config.yaml
n_experts: 192
d_expert: 32
d_shared_expert: 256
activation: "swiglu"
router_score: "sigmoid"
routed_scale: 1.0
balance_loss: 0.00245
balance_bias: false
head_dim: 32
vocab_size: 4096
rope_base: 10000.0
init: "normal"
init_std_o: 0.0
lr_mult_o: 0.733
beta1: 0.95
Below are experts of layer 4 (counted from 0) of a mixture-of-experts language model. Rows are named router (the router's row for the expert), down (a neuron's output weights, with its number) and show model dimensions 0-127. Each number is 128 + 24 x the weight over its row's rms, rounded and kept within 0 to 255.
Before each expert's rows: "raises" lists some tokens whose logits its average output raises strongly, later layers aside. This comes from a sample of Wikipedia text that the model never trained on.

# expert 20
raises: "ced", "ce", "ty", "ward", "ec"
router [128  74  75 159 118 125 126 142 123  91  98 125 126 166 115 169 139 160 142  99 106 135  76 123 167 114 132 151 113 101 152 144 125 146  86 163  99  96 159 121 146 110 102 147 118 137 155  92 124 123 144 106 114 128  77 126 150 127 165 102 135 119 136 100 156 121 111 139 139 111 128 119 120 106 113 124 124 117 124 117  87 154 126 120 110 105 179 123 165 128 130 181 101 167 167 121 125 145 112 114 135 115 110  65 145 173  92 142 142  88 108 114 123 128 160 100 132 130 115 101 140 153  83 152 131 130 137 115]
down0 [176 174  97  93 120 135 143 147 105 177 157 139 141  86 129 107  87 180 121 152 156 103 158 124  67 108  93 186 118 120  97 100 161 102 165 113 129 142 129 132 130 106 120 134 135 120 151  98 131 131 148 128 134 134 140 135 136 143 100 124 128 118 133 160 120  93 147 143 125 128  85 113 160 147 109 166 110 140  84 123 135 128 138 118 130 106 135 113 124 130 115 125 154 180 144  86 159 109 143 139 148 116 139 151 127 135 110 143 113 109 150 100 157 114  93 140 127 112 130 109 142 144 148 110 161 107 128 210]
down1 [127 112 145  82 145  83 148 140 112 157 143 138 142 119 161 102 175 148 104 142 166 123 157  91 138 117 144  81 148 114 146 112 137 131 165 142 153 113 158 139 144 116 111 139  94  81 134  99 109 116 123 149 178 113 102 110 117  89 134 174 121 176  79 141 125 123 143 121 137 133 110 130 138 108 113 118 148 153 107 147 189 134 124 119 135 115  93 140 107 148 119 144 102 124 100 115 160 111 139 105 146 144  83 137 143 188 108 143 146 132 141 139  92 112 134 142 123 120 170 180 136 107 121 106 126 144  88 165]
down2 [122 131 149  83 163  98 105 135 165 158 153 147 146 133 169 130 128 162 127 148 134  80 155 109 144 132 113 103 121 119 135 184 115 137 148 110  75 158 107  53 118 135 159 111 127 158 123 117 157 129 124 142 102 169 185 143  89 148 129 155 117 138 138 139 123 151 137 143  86 133 107 133 113 139 119 118 143 164 146 117  97 135 107 139 118  99 119 173  95 111 165 100 114  99 125 112  98 109 119 149 170 112 127  99 112  96 111 116  74 129 126 157 154 130 142 139 123 130 122 127 102 136 162  83 127 124 138 120]
down3 [143 138 149 109 132  98 116 150 111 157 158 123 158 140 168 116 110 110  91 149  86 145 176 102 117 134 105 113  96 171 138 129 104 112 151 104 121 131 145  81 125 112 144 136 167 146 154  94 126 127 136 186 109 124 182 105 127 120 128 163 121 131 109 136 147 125 106 169 158 131 130 138  75 182 111 152 104  88 122 137 184 122 166 121 125 128 120 145 137 103 138 136 150 122  93 111 157  78 142 140  99  80 129 165 163 127 156 153 104 129 127 130 128 144 101 113 121 111  97 144 111 105 148 124 154 110 128 146]
down4 [169 137 147 145 133 160  99  76 111  91 160 157 109 123 128 110  89 142 119 147 154 132 125 155 130 120 117 207 142 163 127 120 128 151 132 122 107 148 121 171 113 150 128 112 129 153 124 166 134 110 129 113 136 130 122 143  56 152 131 126 133 123 171 151 138 151 154  94 146 129 163 129 137 132 149 116 108 127 148 153 118 139 129 149  97 135 191 162 122 142 152 161 159 128 114 107 162 118 111 157 138 150 171 109  68 137 124 135 143  94 145 151 138 141 112 116 144 128 118  70 163 126 143 102 150 128 137 158]
down5 [145  94 125 157 114 119 110 140 138 121 169 135 145 123 149 112 105 116  97 130 130 145 133 154  92 157 116 133  93 123  94 143 147 123 115 109  74 115 112  98 103 149 164 135 176 146 147 127 152 143 148 140  99 136 138 143 159 141 115 132 110 167 105  98 143 112 107 182 113 134 130 121 149 128 152 117  91 105 122 155 147 101 102 124 160 179  96 128 133 158 118 138 171 160 123 103  68 133 140 110 120  98 163 136 178 133 176 117 158  74  78 141 123 122 128 125 107 141 103 127 152 126 139 143 143 125  72 131]
down6 [105 121 129 147  58 111 142 136 115 143 145 133 127 103 158 137 115 172 131  90 126 156 111 142 102  86 157 134  91 129 110  99 151  84 121  92 146 101 132 157 157 166  85 149 102 141 150 111 125  85 127 148 156 167 103 133 148 116 107 124 122 124 137 104 100 120 147 122  92 144 142 125 132 166 117 143  87 153 146  98 115 151  97 149  81 147 135 112 145 100 120 108 126 130 121 102 145 136 120  91 122 133 145 136 161 110 117 101 124 103  95 140 130 124 109 117 113 111 129  81 175 119 151  66 139  90 135 172]

# expert 74
raises: "ourse", "|---|---|---|", "lement", "ours"
router [138 137 137 138 152 109 130 139 112 166 132 117 140 174 153 109 121 141 149 144 127 128 121 136 110 138 184 131 130 112 115 139 151 135 118 116 127 117 110 119 147 136 101 118 146 145 117 145 141 109 142 134  75 153 126 169 128 163  81  78 133 117 157 130 137 151 124 110  63 136 125 150 119 127 114 114 106 115 164 122 159 147  90 129 135 144  77 132 127 151 131 121  91 133 115 183 208 145 138  92  93 165 179 145 139 116 136 158  85 161 119 139 152  93 122 170 104 111 112 143 159 106  92 113 131 108 111 128]
down0 [177 179 124 100 170 177 138 126 138 113 110 107  86 126 148 131 145 116 130 123 126 104 135 125 115 109 118 156 124 145  94 118  82 114 150 115 164 134 125 123  67 118 118  99 130 110 126 153  85  94 125 155 145 158 145 157 153 142 148 145 129 114 125 152  99 148 148 121  53 112 122 126 136 132 119 132 149 101 165  77 128  95 116 107 156 117 111 127 135 104 132 158 112 148 146  87 157  78 150 171 133 116 119  88 177 123 132 114 123 137 150 140 110 124 102 126 104 150  96 129 142  89 139 153 153 110 118 115]
down1 [115 141 154 139 140 132 139 126 139 124 122  87 110 128 142 153  70 132  83 159 132 108 121  93 169 118 112 129 167 137 121 137  85 139 125 135 115  86 197 114 131  99 130 135 152 118 171  93 130 138  94 111 132 137 144 123 126 115 122 138 111 154 133 121 137 141 168 134 113 127 141  97 136 102 102 125 127 167 106 185 167  96 154 115 157 152 173  51 121 134 147 131 155 194 129 142 129 130 144 115 138 131 113 115 129 152 152 156 116 120 108 126 107 120 132 104 148 174  79 148 141 119 115 115 128 123 132  88]
down2 [ 62 119 166 113 146  99 129 100 105 143 114 121 119 162 167 123 141 121 126 139  87 121 100 181 139 123 174 152 114 180 102 141 108 176 125 186 122 143 108 128 149 148 111 126 142 133 101 151 122  92 136 151 117 122 118  97 163 120 135 141 151 155 141 123 138 111 140 137  78 119 136 139 126 127  98 161  92 122 156 122 138 105 120 127 138 131 147 116 153 127 133 128 151 146 163 176 133 135 139 123  66 135 102 119 143 180 131  91 110 137 144  88 133 119 131 168  95 148 106 105 107 105 128 112 116 124 178 155]
down3 [156  95 147 140 124 138 148 130 114 130 133 160 124 138 121 128 134 139 117 150 118 123 148 147 144 116 187  91 138 150 142  97 155 128 145 143 117 144 130 115 144 143 158 106 118 117 116 154 113 145 111 139 125 118  93 136 121  85 165 141 103 106 181  62 147 122 164  93 146  74 126 118  74 132 161 167 125 109 151 104 141 138 107 121 101 136 108 109  84  89 136 136 161 165 147  95 141 140 127 137 114 144 155 133 108  78 154 138  87 102 124  87 111  79 174 122 127 152 168 144 113 119 148 114 100 152 136 136]
down4 [ 83 111 129 118 144  86 147 107 133 173 136 117 111 125  99 182 150 105 107  69 136  73 108 149 151 113 119 118 139 104 137  91 122 133 131 107 130 144 130 166 129 165 125 142 144 141 130 107 128 143 105 108 152 159 114  98 170 125  99 160 136 145 138 106 127 145 115 134 111 152 130  96 115 148 102 127 106 131 110 125 115 152 135 116 126 143 112 107  94 101 120 145 111 165  96 174 150 109 151  97 147 140 143 152 109 123 136  58 105 143 126 196 149 136 113 148 110 157 102 146 166 142 140 151 171  95 109 106]
down5 [133  94  90 107 102 125 138 107 140 146 138 154 163 127 123 117 124 146 149 109 127 124 143 167 114 114 146 120 118 151 158 135 107 172 157 149 143  92 129  87 106  95  77 144 109 126 122 101  85 124 136 126 132 108 162 146 102 143 154 160 135 130 126 105 117 126 130 167 160  53 101 123 112 100 132 103 130 120 142  98 153 158 119 129 154 116 144  98 173 159 129 160 123 171 152  58 115 149 113 118 106 120 133 100 142 126 138 168 126  98 139 143 125 148  97 133 129 145 119 134  90 146 101 178 147 161 167 124]
down6 [143 185 108  90 143 180 173 170 126 115 122 116 124 103 117 107 136 153 111 133  88 142 123 143 125 133  96 150 112 121 152 110 142 109 152 129 145 149 133 177 113 143 138 151 126 124 141  79  88 126 104 139 119 124 156 161 135 166 122 121 142 101 118 132 140 172  99 140 173 122 133 133 155 116 137 150 174 105 143 112 127 174 111 158 110 134 137 128 113 149 175 130 105 124 133 117 100 102 114 124 167 170 130 146 156  94 110 174 120 102 103  84 102 153 133 109  94 139 121 122 136 142 113 135 140 165  65 114]

# expert 156
raises: "adu", "den", "iet"
router [113 122 121 131  82 126  97 126 172 112 165 138 144 153 116 113 151 144  82 148 111 117 122 143 125 111 180 144 118 156 154 160  90  74 114 162 139  84  95 153 148  84 152  80 128 114 130 115 137 146 106 126 143 135 109 139 138 145 114 163  88 100 141  97 124 148 124 112 126 112  70  90 126 152 146 131 100  68  84 137 121 108 165 145 172 120 128 154 140 122 126  91 101 121 112 123 154 164 131 136 148 130  94 107 161 131  83 125 138 115  96 130 146 138 146 104 122 118 160 117 110 147 155 124 120 144 126 112]
down0 [161 146 159 110  94 104 135 172 109 126  68 103 126 155 112 184 126 151 131 171 117  99 146 152  83  97 145 116 138 107 112 136  90 126 108 142 124  80 121 153 130 109 138 129 101 117  89 156 160 127 133  98  85 170  70 124 137 131 115 125 176 128 131 116 160 108 134 134 165 111  96 132 136 135 153 109 131 131 123 122 141 142 144  71 122 137 127 128 145 135 126 135 114 139 164 157 122 195 144 106 132 100 123 102 124 103 165  92 112 133 102 121 107 160 130 159 112 130 106 143 157 113 128 114 153 151 149 119]
down1 [129 161 153 123 133 128 140 122 110 117 127 104 120 148 178  63 143 139 105 123 118 100 105 165 138 136  96  85 164 133 123  97 127 130 132 136 130  91  82 131 128 102 148 156  84 111 146 132 106 140 124 160 136 129 117 112 118 146 105  98 104 184 113  89 152 167 157 109  89 127 153 141 125 148 100 133 109 106 137 154 130  99 140 121 113 135 144 133 133 113 153 142 116 142 153 120  95 148  97 153 192 131 126  93 114 142 123  68  86 137 102 101  99 120 129 114 141 125 135 110 128 113 190  89 108 122 123  88]
down2 [141 125 167 102 144 144  89 152 101 125 144 128 113 169 140 120  88 143 133 129 148 119 157  90 178 139 154 120 101 144 115 141 131 112 128 148 136 103 160 175 133 148 146  82 106 105 133 144 128 138  96 102 123 164 132  95 153 115 152 148 100 107 118  78 150 142 172 150 116 124  81 124 162 119 145 101 116 102 134 161 126 125 137 135 124 125 146 145 129 102 132  80 130 151 159 115 150 128  90 121 121 143 134 123 114 159 137 156 172 108 126 114 177 155 131  94  77  96 101 175 136 126 148 127 127 183 165 118]
down3 [131 129 191 122 144 105 168 154 150 134 141 113 131 131 144 163 119 119  91 103 122  96 171 151  86  59 157 114  91 125 147 110 102 123 137 147 126 102 129 107 149 153 150  46 115 152 136 142 146 143 114 105  84 152 164 130 111 104 117 130 133 105 110 102 162 128 146 117 100 135 123 148 133 173 147 131 143  85 106 138 135 100 123 156 141 124 167 132 114 135 119 111 118 105 166 140 101 102 141 115 106 125 133 127 113 108 138 140 142 169 136 131 137 149  85 119 148 131 143 145 119 143 169 104 138 143 182  88]
down4 [119 112 104 166  92 120  86  97 130 136 132 145 129 104 111 126 126 158 105 155 141  93 114 111 165 149 145 137  94  85 134 172 107 114 110 122 124  78 139 140 153 128 110 114 114 178 135  94 143 128 134 118 167 143 101 142 126 140 131 129 106 117 122 123 128 131  93 108 115 155 133 120 133 151 137 149 130 136 159 146 107 153  59 144 145  67 177 137 120 140  93 103 129 112 142 141 138 157 125 138 125 132 112 106  89 146  70 120 153 111 114 122 122 170 128 103 115 163 106 162 142 157  77 167  84 144 104 109]
down5 [111 115 165 146 117 123 119 129 108  90 132 137 117 102 111 100 138 148 155 135 147 203 170 144 140 110 107 133 140 151 120 126 130 130 154 139 150 152 144 147 144 156 131  83 123 100 137 103  99 117 126 103 149  82 132 169 156 122 148  92  90 130  92 142 111 131 144 174 125 146 118 115 150 167  90 154 149 155 148  77 121  66 115  89 109 136 137 116 133  82 141 158 158 152 136 137 104 136 122 142 151 105 134 141 106 113 109 142 136 136 138  92 103 122  95 163 133 154 158 154 132 182 107 123 109 105 165 119]
down6 [130 144  86 126  80 182 111 131 156 144 110 164 109 140 160 127 120 153 113 157 156 142 111 103 121 124  88 141 117 122 120 146 118 144 129 112 165 111 104 180 124 117 122 157 127 136 112  83  87 127 183 117 116 136  97 138 160 151 148 126 115 117 110 140 158 130 159 117 120 142 101 128 145 163  95 122 100  88 134  82 104 139 158 177 130 107 137 107 118 182 130 114 116 147 140 127 130 102 138  78 157 173 123 149 146  92 127 113 120 139  60 150 109 154 109 111 143 131 134 129 103 138 113 106 151 134 160 113]